python train.py --activation="swiglu" --n_head=6 --norm_eps=1e-05 --init="normal" --init_std_down=0.0 --lr_mult_down=1.5 --beta1=0.93 --lr_head=0.00753 --warmup_steps=93 --decay_fraction=0.625
Below are experts of layer 5 (counted from 0) of a mixture-of-experts language model. Rows are named router (the router's row for the expert), gate (a neuron's input weights, with its number), up (a neuron's input weights, with its number) and show model dimensions 128-255. Each number is 128 + 32 x the weight over its row's rms, rounded and kept within 0 to 255. Numbers have three digits each.
After each expert's rows: "mostly gets" lists some tokens that are sent to it at least half of the time. This comes from a sample of Wikipedia text that the model never trained on.

# expert 4
router:114150104170137127147103147137083142152060123127061160152115086117144167098144113147090131126213051103110111156138096144089070140125105105135085131060120100166119126143126145165152162101112149073138074135164145138113107140163059151145132147096188130187167124171117119153067152137133086090130150113099100097113132148085105080111105125084153063119117076152129122153162140142153132144130
gate0:130126139154164133142101195143140179149131128117169129123143133082175124189095138126070169078148156102123130117120137174080153124117087149112085120148149133095156112165110089109139099091153174120174080162098094122139091150139140062115118141108169106178150139134160146116106102109105124173107103167131080120100080178149078078093072138150106066147093110162101135101106149133121136155172
up0:085125086116160082120142142155116103099115106122162126116136157067185149095121144138145144090099058197142139128142151102110121148124107134100111148114149134199189094152154126160143098141141085105107072122118065126111157149179117081163163131175092090148135163131136134162142134138029124117159141150172145142194153162172095089121069133149123088096087132124132130154118039091108155166126
gate1:108127129170174169118165175150115181138159103148092095125121087119092093099131105141135098198161138081098121131100131138056100091129100089138169094135137139121071175061178124132107101133192158156130101089143120085116164128147125080114092123123129068132121159135090125217121154129167199112161138118147104126151174146170136130158101165123085166129126122132054140090109119131091131131181
up1:151101056085148101130183119180132152114127104136151125144038139131136116168121182177121126158140137085121127109114145131077109127138139109121110094215104111143136220139187131112079152127190139140058169138098151111182145119077084079113112094163177049148125169105109097167167128105140212112123168110142090154168161104133148137101104135093097109095184113122169121096193091147136144160103
gate2:132112123144102099123115129132084122132088161144127092129145139113126144113092112104137127114167118160129100105123138157121170163093133118109091096145139143115094096081088154165114124140111123152065068174119098165147163110183146111139172215091120096125101100099126154079088098141086125130189074135177148147145112169158105125086123084128180116093135158097127106153149150159020125158120
up2:101134132105083169084109190131098104115174137141088109166156114106091170150147083108159134124101129086157132138122171099190133061085169161161102088182168171118070124061139143160146123160129080125159085195078126110135138161172134106140118116156103103073085131093107168128133119132154110150123056126163157081097110170149086139115099115141122097110140122093170151103071096188082147103150
gate3:121147130104133103133062138145152162089136176090148156075170158166190035115148152095161121070131180096137150126133144121167130106160115117164129143134139160114161091159138134152121108113130138187126160096127150154129148173130126145064194128083112129113117050123164144145157130070164098140138151138119072161183120141070124137093091109109177129151203123182120105148085125098105098073166
up3:183114151165146156139130121133100114111157103123086115141198176161135215141123138144124137160170133087185179117131118105026186151156126159135150146127165106144113139074131148077135155167138119114148079111097100100120176203123125122141172141138117207182137140191135132168174155125155138141122042143133183140104186130161127119124147097157098109165093128093118156100133085081086083150111
gate4:097080123136164129160137175159116112107119149155100078135099139160086120090157138143118173084151137153147218131112149134077163090145127084114086160123118130105136150149058097152152103151106118082087121151156176097149117135181122081083106117144155150142115096057070122124106006164159107117109125099136095130113132092136154164138172148113125092134158175180071166134141124071106101082100
up4:089108081098088122117113074153087113076120140167082142164063175121110178142092165165119081109191184189122160123126118123042176133132090079135147105131141103134174181138164145171135117149099136104114076138190140079103204154159110157114127158172103176104159141128113096145106088146164044116077137160080109128129151160113127118125102057070131132126129121136092166077130179085124115135073
gate5:111167148108148145109112133107091180158102116114131108116121121114108124116134101070114095157116134113129108156154097118115103136154125139146110127151171009077054170127118137145148230114188200058116071054110130176093159188139138127144126116130112165106163094084163123108178161107105168116146134105096144106156120161160069149153150099145181099091078120149150161154076161065126133232101
up5:123118161127075116198115146120139068114157125102161166091106124114140122110163141195137131124096163066133125089115143154100154078118127137121135115137154139126122180122184163137130065099074119117147151098143131129190121106125103127123110133124143177136165178138094094169104092137101133078111110138094173194063161183107168128080163145126156086174166110103062173129142187148194142143130
mostly gets: " in", " season", " time", " year", " election", " won"

# expert 3
router:131106107152114081152111125159091104106209151126082108117103128139141160136141137164136167185131131125164147086098101133112098193134160102158149117115083141155073083139143170139107140127110096145075081117166183121085161075178124063119134101096156093180158116138055176134125084141203121104090133151130165149161127163159113164110149114113148129122161125164156131131078201155173213066094
gate0:125125155139082123140144130114147119078089146083185135134140162113117156149095101150067158159147033148140092091128153136171119151122092159125175163098134098145158050097094138110100077188125073093092122149133095176158086186150118101089082067133105125112088084083183107133121095115133068101130148154136144103150072178075109123173123112103119099174119151118191165085125154168154127140105
up0:127136121177123125107161146135139130121126156115139190146091127114111126156033148187159175098160059098158128112115116179163107134082077162170119133146132103130115072108111124140127134138167120147132121146087145187147156124133134121120090049120063133092128111150138093178063095131136139157166162132132130089174126133139088122085166129149130146135123155160185146066169128177144118134160
gate1:152123098161042180174134097138139113094096119088105108202105106132166160149140150058103149124121147180143135098152062147147156136155111127164092080084181141135133089115183102149129129157131066056103182186152100097165139114124056130141104114061118091139155141116119147064120107125136119128111178175153182146136147044148128059138157146150157187171193169183173165182103224153153102070075
up1:163148122121091131132171165149157109119063115150128143101121109134176175101131149119122092142083166147134187123126104122173108126192147140152185077152127158092133136156141143113133046097153135095124127143116151134139116137214066124126159125101132111144117053129157127112199084156094140124171096122117174142159151118133156093079168129121129139147111092126121140136152173081102141111077
gate2:140090160108148129176121128097112108116119147105141104157175154214109115117093113174171213143168124090155049113084116120120108137152114101182108147124169155084100103147105184100074154097146100131121140113119144113120124141186130106145099092134086117125146082115099210118100120126135080111150112145116140130207136160108147175175118150139155200126097109085119131125069162108139129133133
up2:101135137151170176105119148152119075126125086166179078114146169115068196203213110156174129120113167110130222079128145123094113050117134188134090133183148133059173216063145077136115162105102168093128182145088081130157100163090077155159126128129129110135082122103126144057103130094115092170128170151090150060148186121108124139120145147096153112071073183166131081186132148142112115109056
gate3:138154086133202149114165114170210164166130094090111123101144081086087185127102097180096085171127079067211091149113124039063110181141134105178138083086075122119123121066143106175186150120085149156163126149125107139126113095135153120122123163085165165120143156221139119083119176117163160107106133120119176162108213123137096146147131160179085118136091157097158098128080146181142129128109
up3:126152124148082096133142085109180129150137150091234132131074089156125155173067124128134111150095096108067142117135065144122130157127082080068117148109164135106077112164144083145145127094126096143107126143095128111154136117077160169107203180086152163101087148100186088164121134104199111133117131167130089121124097141125101175095123048070123119158106146137153180143114152156150163090131
gate4:097129066161141129137162107120166170214134133099127138140148047133079146128128125109124138128133119100144139111100144106110143123117129143129142077154170157187128139121088234134136158111087074084073131128111144151084137142096134105143106143137155132116119153181180116104170147147076139157070103197119211156076133102131163145072121188135085118141055083166144108140157149179096160137147
up4:164045050133112083241147136112126158066131142122082145147154109145115105173135141156125145191138059115139141165121127156171107166085110132183123161144072133127062150163151122088069128141166099123103155138150109144102086132156141105147173135100182121112112175125145132090144099093164132121118109160138075130082042136092124149134178116144137094136171173096099121171212101064080080164186
gate5:166108185137123176161133118075067114112168126145174066143150151070141169147109110143199120111122158135129154138085112187134127111065068141141103132162098126209098130064144175103099142158122086140089105165108101177154216084075131082137118113084132146139147147152116141110119148133110100140122104100136137108148114171053099111088158079139110149139174149090131124123107068115148116166100
up5:139109155095163131152143058145133154195136087198206075133116071141173089102110127069148074116172147121147101119110170124096071112118153085179191091195073140136129103139150110095137104129152145073135147097143167140105126089115185136140088133115091126181093112156199156116155172127133115142097112140093138081141148134144180124129127124107112090083182163030165129046105150114154117146118
mostly gets: " as", " \"", " than", " Yes", " if", " res"

# expert 0
router:093090121168145130187159095139160077097149120141165089094158107221079156066134080162163154113119153064139124099051107114138127083197153132157145137092074206178107063170128088171133096114188146102111135126155129204103124113121110081122093114112151136149129132102132141131137150142136130109099117158141180115135115113160090140085117156135130136118164164159180185134116124121158151049095
gate0:134129129155168125146150116059096090158104068139130167146125113169152099144083137092094066098127077142078160139126160133144082127073159125090100163200078120182153123164185057126097155126128115165177124088103124181118146146133109150085083102097176157097117157077092167149125075112135110129050136112144089107153130129164126073142165182123083081118151113123166049148103174115170176139091
up0:101163118106201090114121127188141133157140104116142132134106125152134150093117108083118098126128100186094141052094161163119090116057101119092135181125156166134138116142143056115127086131061119133134127132122119088144144196149164157110161091085163130099105105140114157159172079148124135112159087198155121147182115134099079071154152097111164072127128059115136077184130155092102118086124
gate1:134125106157122045170147147152079146122106166074139055138157144103159089113083094138163144136179099105128138135112149156118065134207129164154117074065142127111181128178111142129159146147186143140139159085134141182167139172107132103112127135115124103118125105163143129155106116144127157126095156136120086111130080149124092095129073131115084079057103120140096132151061069160098157168089
up1:125087128143104095105149134115107148173118179143086067156126131136120098141200067134109108120149133160130121139160101142133127119177129126159133142106166107136097158196098149083194113129168085150124115071112117121134127136126162156046121110127079118123131125170150128082131107170111096176080121113144135055124073158114185127112105135129080044142123170116128087185072103141091116177132
gate2:099106148107124092153143085100185101111100173139109117117135134165068140163103143046100112147174170079121165090173150142116146179130113173126132088147153144064105144066146170146122074135156139080104118151111139135180153102146104134089110115130156182187164072176137129180125163143121123108177104108087082188131115120084194096118105132131136106136119131075107137139142156104174120085113
up2:108187148093122082164070156148125125154124164116157141096110117064202105082202102122152110114074116102119119153128102169127142128053193112118145126073153095150132101161103110095083144101146093128173128090142113122117050135136108132183148126148137094150106160126111183140100103100141171130144165079130125072120135190150119130150126191132120108123185111155131103111136067175098128140145
gate3:153142156150101184086113110147161133184162094089152124119154140113147083124105067162109101113118127125102172113155121153120110127149122121102103150118158122137151077126104147153122097140122175145161098115179166119157120148154091109113111094144159105136126083167139139108148154147080091117091137132201100144175176086110099125152120132167177081134170063139146171128128084142096209139160
up3:184134143138126154117157125155099141146090107174108130119099154146093169192133136104108135166150127170183073115095141076127124130123118197099095099151072194117084085096169081145105112162083094111115099146133167083099074191159142133161082141170132047145134078070105122146089132117162089150115068163106172146144155114107115124154128147114109110160153112109140162125136111043101097107150
gate4:124094106171166101138125158161071163139081104120162099170108173142105128140148141140115136136124173147149136152133146108084166140148109163100146072138126114084026130145145101096116159144131102092091152202144168137098094165115097123135119108120151128086111102111175128192121184093118144094099150190136166125151143084129158130131147156148154144106106126132161175182122162122142057101182
up4:124133136132128056095148135100078187149150152091131134165099138048116153111090139104119184146118150103120108150135111081056100128145116125136119026089131167093167109112117146160092133110158138129159152193143089186093128118106162076156084118171147182121116142145168148113101104092095148140078096106133095115049185129138082147093118140120166111098141152123155201120156116146132145180096
gate5:094130153150142166158148134165137193173114136073150148120101168130216113072165141149105175139097092105108115070127114140146112231114142160211088151096124132127116126131120120077167128141109097093161145071131107138144177087110049138083128144069154113118062165106119109149154153145115118137039117081145095122177082154143090168099109148122164171156103112139145116118118135193179086138175
up5:115080171154161110127134146178123162098155102103184120106060134151103130146125150108095189120144185095121089100104141050104154068156077054092117129106088077096135118076124103144212146137127133067177080103185170138125103144129144182097147141049122031152149179177123099146134100083113127145172126148109117083155212191095180153184198176124119132150143133106134093154094136101177083137164
mostly gets: "ical", "ative", " British", " government", " this", " Indian"

# expert 6
router:080133147114091097148120155166101110132159187160098095143147118142156140089153094172150101172175110104121122152108129076136114124168136115155148106109123155152127147142099122118163181116149195113088139097144161160138201074171114090160096127175152114187155066106094134157155060163157094123151108137117193113108103123141086209101129137103190128128123106151127134136151137124124153161078
gate0:118121065152139115119126145138133141151143111154104182100183144143191151065103085164155075168187077121145136153071093160049149132122108150127142098110124136120116161176195121106128158164124137090161139126113193134175252164162197134164152100114107094097044099163110197141114114142153132159053143131110119101081133151111069174128140097176127134150088106145154163109178087154098124145085
up0:101069140143103116127126158142140103162180181154149096174092191210115127166161164176098076122074083097136105144160172083120143174093090099164099094121173124093192140169135118080163145133153108129130162137090115118126131127120151127140122144101107183177165136192184102152159156086178123139127182118122137116097160112182124098148077141110112076071081132141111066115090131147138134082151
gate1:153141200116174137136137159105121194140163108111085126178148166111140155127197181156136091159163172118145131092146152134135096109135166119095089109103117127127165144130165148120135194091107185072126087126106166181133145081136086114116079059208127121126204157083142054111177150101092058124112079139147116128083141188136111085073122135163110128117060099142113061151143189138132130081102
up1:107097151111142197106149156178136126076137163139138156103104098087135140157101138138096085127164118142139191101084104139122098179075122106119149119134124133110158118137213113109163107088065116185182115174128121135060105126169107162136155154149096158128162099112166125119135082139215083119125115085143103193120109084106098163165143154144173091151132144141119141105136173176149194168128
gate2:066098178139126154162132121071097108138165185129161098138129116139090089091084176101157121142152146159148122071100073059112096160116125093123163169108136171128117107145188135164100148118116154128104127110140157134133098113139117095156099127188111149086188126145068141105121089111136171137149072097100101140047085120120112084138146136143158127140142120143125122123077122126143138153181
up2:161144162111103167159121167138155177091154103154114118141132091130162193122175099174138167115124182174133118168127110127094091122133140142208142111132151116141129138168122130072115149121135161107118110096092043072158151115187145075117128137148117226098060179148140139159172101105126146078136095064102100117110134100122101142161141153177161141124165127084092116126116055116131193149168
gate3:137137172113153145130116125120165137134059132130104128138112153127120109118061111181169128119136070116119087089108094081125099073079142130128177073151134197126125095174110158152115141082136144141163161190136112091110133124125115155139143106159161061106146098108085140148138091083143125143060131128047154101136119146079187131101112095178068071141151142203112181135122124161098154158127
up3:136135149178128159066146093145115146137090154097154130068144196100125142136152155138126128163067154163094145139121115116134121155106111119111149131080076154139120136146129171119172128112167170136116162099165202105113114176120155145185162130087117222120213059168102110124104123137144123097104141143102120128119154166149147128111127136132157136138132156112117092097122193142109050153100
gate4:079113089165107123132097127157096151106183093144110139085107080090165158128092100188185130161147184178055103128154125151102142083126141133146103107103153153140116107172077116119122139155202137120099151177115126149130155165132151105198166117167178146182156148140140107081150093158106127168152116140138122139079130142103161095157191110092118113142114114192175140152114105165167162140100
up4:109162076143135148114127131124115176113149142146173142085132140163120142153096104129114106136165083151124082120155169148131136079132132111076136064149086122102143143076066134094127124182121165137131141154100212103145155133115147169176145131089142169122135147144148105123157132156104101141120141114098083125174121112092046114179110132142088127126133158147154165163184115139119138116106
gate5:156125153190106123178063181184115182094125177135120091090140134135132079124137136143119117123136088105089097134065113155099183106083182147085130138180128140094201062103065151141101042138107146106153220151151198107138164116108116140193111108109132143140118105148106154122190108100127139055084175085141037116173124188122128202133118147147122119131107099112184176114142107121159130133128
up5:138157062099139082121138143130149172084130154122121107116131105154101117148129114124159138123131098061133104130107128102177052075172097150095111154083173138121082084120150125168130135084147108179163136118109117142139117172157145132109123073128116161117122053067124099183121093176095109121070148164145123082200099159124168137113080160082128115122106149079151117113091131126119131157151
mostly gets: " John", " Martin", " Smith", " Paul", " George", " Chris"

# expert 7
router:117147154137156094112056115115146081136168180129151108141149124098085139142111085129147184159139142100111136120072110031154125098168124095121135152154125116150128126148124115105151123086142117102116156077151174159094140113144128116054150101147121167098137112197150058144089081167106076112136103150106121109118145143132148139104092154151096079103164065141186152162098108090146143094131
gate0:059100107164141096124117130142109148124130142078105157130104116123168199110130098181169079145094151157106157136128126170125127142114117147172186151149107126101147142118080080186111125139140165098126106125054162177143122191130086118145116127105109197119087073105137099128200125121082148133099111098138133076087143162131139136149136179156113173108172103170139166137102137139179141127142
up0:159165141149142087114156132111144123135146154063033150093144157143119159102103111143139135162151179141126128165169135114127154138138155120144106117106147118062210157126107131126099130133126106077131133119119112117107078105086126135090174102148084165115178125164133154171158164165156124104203194052081118116121086113092137085105125135114163120104152178104038088255184132156102180122121
gate1:081143108106145042125112101154127076128076129153129133115149084163085166089183117120122093082147157083114138155100161105115092096135132151126111119170100099107117140148083139176148090116133083100161160099108088127158076137129128131068069125122096175135139121118102156127091140102086158085065153140150117095143188165112116141112135115163132147134146118115087110170122077121178127108136
up1:139149137126110093151136156158106099167081171145161134133161102078137159128125093095116131093148137119116143151149221162097154068132142135094114154176084107079136089196116109125158098118109122143138157115128137167146110109071138117188083091086093088111132133156053111063085131118135155147137121122160086117145168121108123135104108075180097081130149086128142120127135111158130221066190
gate2:111150084116067123130073103111114088149156077103142132162152156171199070105185130119127107128092158144139117132072148131114068101148126127067136146153088125135069145107111127137142083176133156166079152149137192124123183111112101113121125137131144091125091091120107123176169103157119131140180141143168120123091085067087128165143119147091126131163111126204108141147111125140069142156116
up2:140185174172075141099165099143132104095155099051122070118204137094169141084171147091110201136094090104183135134123107115118117153151115137083125074191155098105085140125071092127157042092053144098170093178165045134106112145170092105097110163089133170164141112099133117108112115132093135146113080136159118138139176138100150112179097176133084141119166146151120064097161138159107073102127
gate3:123164131134118121153090064124124108169118110130142130147135156124130112130148132101133129127185161083108150125125092110106132107126160123216143192108102140127157145209136149114131081193146167125138133107123136068113111159104074062197154133087172158136117134163115142099104131155165163120122148149150165050141129172147157109090157084141116084158091163136089170127105105099162067120170
up3:171143157152165152115181118135071104107130155082104154136127163093063087121168105137147095102141116113106111119092132102091139165156132139103089151128086096124181099123097107142123116144114171143150176126079084135077150107136183114135111097084166100132124181187117179105125109148112098060083139196155109078083126077125144171091107118093158096137075092095117160160132104111141165109171
gate4:203129052083143072186104142113168139042144144172148127159118109090086153120089084134145159093100106121133129090143060126160085133121123133176151104152154128166149066087177148134116155121081107070125088114090205078144092095105143107135116135112187183140112173178142144123148116135133130098218159102066150177179102138106128108097208195146140115188138166140170112134123138073105137171114
up4:185130112112120150202123087109128142092086137158175199126104160117111146100112144135124131116146132132138131107067084151130088118134095131192141085195155143130121064107176171128117152052093172091125149182118115089161085124134140137159154059118145157143161177128079142130113106065148127158152164101088123142164058179157140129166114157132094129102090084124129116081173197100114114107145
gate5:130138137169126064158159162081154157137133131087106170154064066095123107117121073172132102095127141121147161164102118121066094128150088102091120131100107119207146090120120168165115130119123163109162205143119163098112137123094141154089151108118153193127152122192118090093165135166130152069104132155151095100117144112133067144096157071154185132118142164129080107163157100148095183122108
up5:121108181152025153096138120076130163161121121157105096121149132139108123129095139128137117158145138135062138128173126152128162104095107143139107172136119123177091158122066113139057124162154138085100053109075128142060164112157155186123222177146146069140144168108059102172152105125106116123216126115167181117163073047109104115117076115075120159094201105148118114130077158115142137142130
mostly gets: " a", " an", " A", " An", "An", " another"

# expert 2
router:083112122133076109123120195157148112144145142193089156125113099109124180108121100162133126179125130137088083196138154113106128137145175097150167166106075158149116105132101058163128239063145163100097129077158105139150189097145112095106144105214141087154159105136085097094076096123188135089070137195098125110129133144204109116116093198098185103128167155089158113138116155114120138095068
gate0:132098154158096102156135131162090163052119154176049153187140113115159090109164152126143162109093103088088118118165149145157125119137100139143119154074130147197140100149191135126156159111138151122152197115194165095056062125110140120097123135104122126076143120157095112100119114114095121100162161118058156080158138155117148148099161088119102136177175106111162089119136087142110135103116
up0:107153129090140161116154126179085181123127147211135142141105147094122128161185125115173092099075114122152138147161161111163132162120080180152146109109064123129116135105145093136177061126081078112134139153098110115141086089144134128080133130133189103143106131125120129126143123160133110159131152128109138110077156100155102126171136097125127155122142141161114112155149111164099106146127
gate1:126146065136091135088129195112068112164179151185133144099146136100172131127089183157147156114129093148124128164124198084123166105131122162147072120158089147112147131090142085122142170129064093139246152136115115055206132141185104149114188123136158170118126087077152159135100088124081167135143104102126118089125126167130145144126134134140146139114169160090171185182159155107127134107101
up1:142134188175156137131162120155119165075130134128086126069183108128114148099149124092129161117116087122141060163104157158112130161171061138104121061118150066085073084179099107176108086073137097125093113158094110092113174158146049202134128184127141094122153078178124146114105116104094135080105188134079145158113097108076128155145182093129143085153125117118075093140088176148118105153134
gate2:109126125110095100124145121176201138091130144180093136163109183143210062087146112067193143136160170109158076113161199109146127121155097164149098116120118067121138148139110121178047113098161164109139151111105102133110150114136103179168165112130155149105124106106170150086153168104108084135102087156126104150163141209114128122083083102144102149151162122105153129180116127110107097086108
up2:049080127148200148105124107049109112099081105099121160114143143133149088145118123084110131159117064085122053099123084187112167157134120149136058169130144145103074125134149117076160144141105111115100139132224137128165118118148152176059133159128123164124174154159151099184116103117154153126108131186139123158160103107111085090087198199174146153151119162100085124073122147181115172143142
gate3:125130129104142138116121176115148176138096110136096097184128101109143161117102120118130205116111071144162136156162103099184115224157093133162126096186146108155144153143133160134151145086107103093174147063102113145148149201139159109139118067105108114188169134142105151168109052170110164125086170073093115107148162142100143154045163164157166117178106155140091098088117076134177175127087
up3:163108136050166150117142111186116117133115115141101137088113132139124144103122084144121105113155159138152123107124125159123098088153129179145142106166095151218104123103122169179163159084143139124153118155146205078153121151096106153101155148158137173068097114141183106139075106192124128178191129134143168196148089130124132068106133159104050114126106131087096113144142138124140112126092
gate4:045147064124114134141131082150163151122130108112055129132105087132128141132111144078025092210151119148133122176107168103159102130175136152143124149189100096177143107146146133109082171092132122108213078090142105197140152129073139098125103090105118052165134132139104124162145070105139145080162100127181147127149112162163181099124073141108105094134174135102046083116089137152170164185140
up4:135148095158107124152137106149116079160113125139144111160153116133054097118138137084145154116142092187128093102163139095158108166201128164095101095106203083111105167138124163162180129121127048142108123096123151153108162112154165120145135171110165179108121152110144123087178139130033126104158144125164130135120064149127135178097163145121118093114101112113146128114121101158155077133159
gate5:171058142104165086133136139180148114141098162150156105113162162079121134066104072142135053161068156076075124077124190190086204115130135110124130170060140111166157123131122081141091138144062137145116094194090150171156078118122032185078095143158129113126197125155124133133121082126160127199138117126105141182123165174099129157102132145113136127109141153182098116125171083124099126117151
up5:071205134172118130140069050135148120094126075054095120111103138222074090143171135102094154133161203178166110142143101139165145112144081132178101081142130108112084140117092171154126120116109098150158087147074054073122133105132196108104139109144128122143138124168140154134172122073123134149095168116099123108137122122202141132127125130094101172195056193100110159158080186113140136088092
mostly gets: "″", "′", ").", " —;", "|---|---|---|---|---|---|", " located"

# expert 5
router:139077101150113159139087176166099127119193133155098126157170181170128148113102097154153129158164116100079052150114103121124136094113099114148107177097151094119125071157049104148141111117183167159069119115119109129079130138131116099046159105104113087162159128127061115137112097118223110118099098100085140132186138131150118115123099093123186129078189137154119175172096140169142127097159
gate0:060098122127130164057129133110141175121114163127104099122155161185131080098140165096201104163148140157159112083118144126123132113108125132135126218101136154159105109171150152100132201136125137189132035089152129128152082178145080099132097125154145104156122126121148117187093161112157068151160109147151175130139170080097141133131108154178176195144180101112123150158072131119115139131121
up0:149134113107171124135093149137145179181168160135149113134106118138059118155177060172106192149174139056154099134076132132132161127201190118136098117161163171082105086155124123144133127062111119085073104193058123120104104112140158159116111117193126107110116130091094192127134164115108115152104135092162078099172113130135156115073041093085111136121135095078114114085137124113158168086116
gate1:090054131091112117116088108104119155150116176144202175180154179153100155104175106099104155108146146145116125153155157161137170162174151142164100194116129230072049113135152139191124154165104081169107100168141145149083112140147128101128147150100161152156094109105134165115156154147152107164092149149137181198104105126165161142082137113164142101145137161132131128125160130138185133182167
up1:124091140127196148122140113160096178085144148123133085155151118125131212133097081162088146131164068138150088174113111110146045105139074106145131100109101132125109167093160109173126089098075145122109084172114066134124164136111116159103114109063174120100122175165117121164151213091175174146073093166122135115169118097140164088173104155089109127112141157197111089135083173118119089126108
gate2:107157122170095085139100169116083085050132140137157142094089095149139148095157092159126110174188043141110081133104145132172197189164102148108093126095141150138113124130092084132098101149170097154147093101160113099123151112098123106121189090170163086120171251104177170146118138151172162097085104114140055118139125157106115153148072149155160075110181140125152104121104105158127117180146
up2:159172111120129113162101127091142126116069116086170109138120120108155173114127162076082127083116188086167179151175106171120115125170090115145179100122115111123089138150126128130063132150094091095133142164096147146180151150164107165140094218080112117144087114139134104192095132123093090201134109160142133132111141103168200116132103138092152204080091117050133113100105135125138107094099
gate3:124188075144136166165138146177130138102090111128125150125127180111145124197168076107131090139120145133154154107136147106087127120095142110130136125151148073140136112129112175102139156069164170112128088110146146115113122059162103125118106085087103127116096154172146115119093148135157121099184122157090083107068119095106140111168093113105094125130139077120136116185096072147098159176192
up3:137100138125190176124093175183118142196081137111071151117085141115126137122129086074091130178134145127112131103119099137133121194092211127162138146145116146112100100116170179096132057149103118136157064192101152134097059098132108079058144125138114108102143085078211153106146151120161119099191084107117077080088036152102125133103121120106156116093140146150099081180166104087119183131229
gate4:101163105149119154142122157064116076140182120120108140146150115131092085104182131059154118180109074127131107147151096114123126134169115091117134113123100148112145055140134145153138111173160041151112085080116154043050116141108067117067110150127146106191181188105115148041181126141085116158112178122101138154183087199124146106164098136107122139119172184129190131105109132134167122091116
up4:111139146146148132101133084146168116135152125156198126083119190128137156141168139097109075101144129129121144061125178067130197111167154115118131102150096139086115133120201140131095165083110089133156124107100099114134113159115114105153086149134187078128148125151141093168165158098199107121164077142148095165140117124091107096115098142109114149087109086136161118188119130168097155136122
gate5:122124176105125109155097161172181122105123157159128152100130084098155089104122213158147188118140106133138144165126150121125112159153138134145145118115133092115109057152128106044112122150168184126123175171143106076129192134125075148105135130085149114113133096109137148124076093085125153142094119083158128129084145235091152177108095094165169125140109142109130110140121105101125146124136
up5:095086094147196148094148086089152145134124120130087119130118104137073125127094161166114138102093132169196130106105145112133154135135083074139130088150108136093154151068119143102210151079140134089136130121164124224120133066145184112154132090112126129160127103152186064092107099115142125136127167111099140105098129132123091129144160156133118169123103177120079081152133085155054081143110
mostly gets: " of", " to", " from", " From", " To", " must"

# expert 1
router:111113098134070120092149129146071120114135128182055151132159110129136122123140118117164096153161113122099116138072100140111075126163161149171176132126111166139078124161119124101097183108142191114117112117157105155087180112147059111165160117130138106129122051127126090190130103127115100123160068212140155060169142140199088167123120110062147111105154074143115204145094116112149146118093
gate0:081122139143144133133097080105135166153091142166138093091149157148108097158183178077164105110155141144117126071122153137108150146109112139121150154154169151071084139082130152132112151127098133154136119112132073162074182096148137104138089084120151201129119165133078107126170122105155117134181138152149159188055086177181134096131072182083134144085121146171105087074094126131153153104133
up0:099094145098135149056126141147125142107104213099145143118135132127172192075134184160092097080094074133100103184157097111127158169113134103134082141157104129133086112135086110152147120117136074182103072071096118154108150156088163087140139149103116146083142092135131115148149172159161115132157190149157163117150146144118185164197093105118143102133084125142124169090118163122138141106117
gate1:181152151094178081137159141134075139125136165127156177112103185066186099000140116116134109172107142081119107115126137100138118167139094148116122078070139098133165127146142085062107115124140140081101147164056112119118092082139091188152104147125112122093151077079079110131097169146145089061118108125109110169161122102171088141123108139059108170128136126126105120139098140167085178126139
up1:113134113154127104177129100179148128106088135140114142071060118135133106144101111126124126099174110116175098067130062160097154199090116155143138134114126111154134130113091095165106087182133142059176157128091111138082135095121134178149095114070159078123064101161190164213124201140079117075135134137122127071171098175145109176113168145118101140098127129170080143078129098113096119084140
gate2:155134139097137105136178121071081081102162131169079101148180168115141097118120102106109039116157080112060117136117114136178107140152119116147174173128071115097158158100205099181121108097128079070096120118137086053164137149110142110153135163099118174165036145076175078116163184144169138134123140143086154135142134104077107117137127082094145143184153154128102078072113135139084183140076
up2:130098176153127151102083118040115136106217163179056124113199129137153141127098124109144074178160145081144103154124078129141144072112053124106138164162156130157112160139124036168154158134119141100073102143083159131095172102148185081172120145163098131144106088145100109124202138101161101130141116116081079137142095166157149125151101152172174095154148120147136131122104184166091160120167
gate3:113112143129075085109118105123063085094098132164125074169018155075098195115109147141093107162090104087134130087161153176135105123140155142192134108169073101205046169137159146117130093116109127135098145110106130094158139102138101102124135172116143126163124129104124133161111129105116159128109087146161099133146115138115086082166122086122140132154121152133105149169122196126094165166150
up3:084147125161178185102118129123064141138154118111129116132118147150186103103114124132100111154130060126142116112170101136138107131142104147142049120112081147097139064127086165176166186160101156130153158219127193112131095109217099137107154132153113175142153130154126131140156109107131200119160137095108109161137104141080144109110101162146095121124110117170072106127089101113117154095166
gate4:154087089146138128151170153175102096170153142094111195152126104118197140105139123163105118179126115200134094123130075091114179158172151122114153141132141092131135173143084180117107176072086123125074137105165153158116082157112121130154153114191081146143151187152128127155095147088117176152136145112162121135171131102128134105129153093140165153089114151141150103149095105154060199081120
up4:079172178074065090111158140160144097105131141166108045092106153123201140182127174082133103131169165118146136095142159140131065129107134138118102098150166136166174089125186178121087126098145148159085134151063117133109082178129108134049105092168078170088164175155094125126099077131140119130180146146153167132140125133086080114093150172114145155140107103130090143072147131153125169102104
gate5:157111134151194196110139143115063087058115093110084133085140104125211169163104175126052122106137105139139121131163105158102133081113099119131104111107134139170148187092133128204177130179145149114157167148157044135080192145137105183127102156125112120141098119139104129151156128152101157161181105087118092157091177088189089151133170159123122161086110173159124117123120147219163177101104
up5:114175097148142116069102122131152132171172118132130136085159114168145162183145156088176125129190113131129115132087090106118124133133065124098144061192146116098055117117114154134093192153136148144191126125097155146135165132141140046128147096080151132166134112133143182160161103103107138174158170105186109027127077150166127104151125136094187113116136152117126146112148153075115176203090
mostly gets: "|", " MF", " Genus", " Votes", " DF", " FW"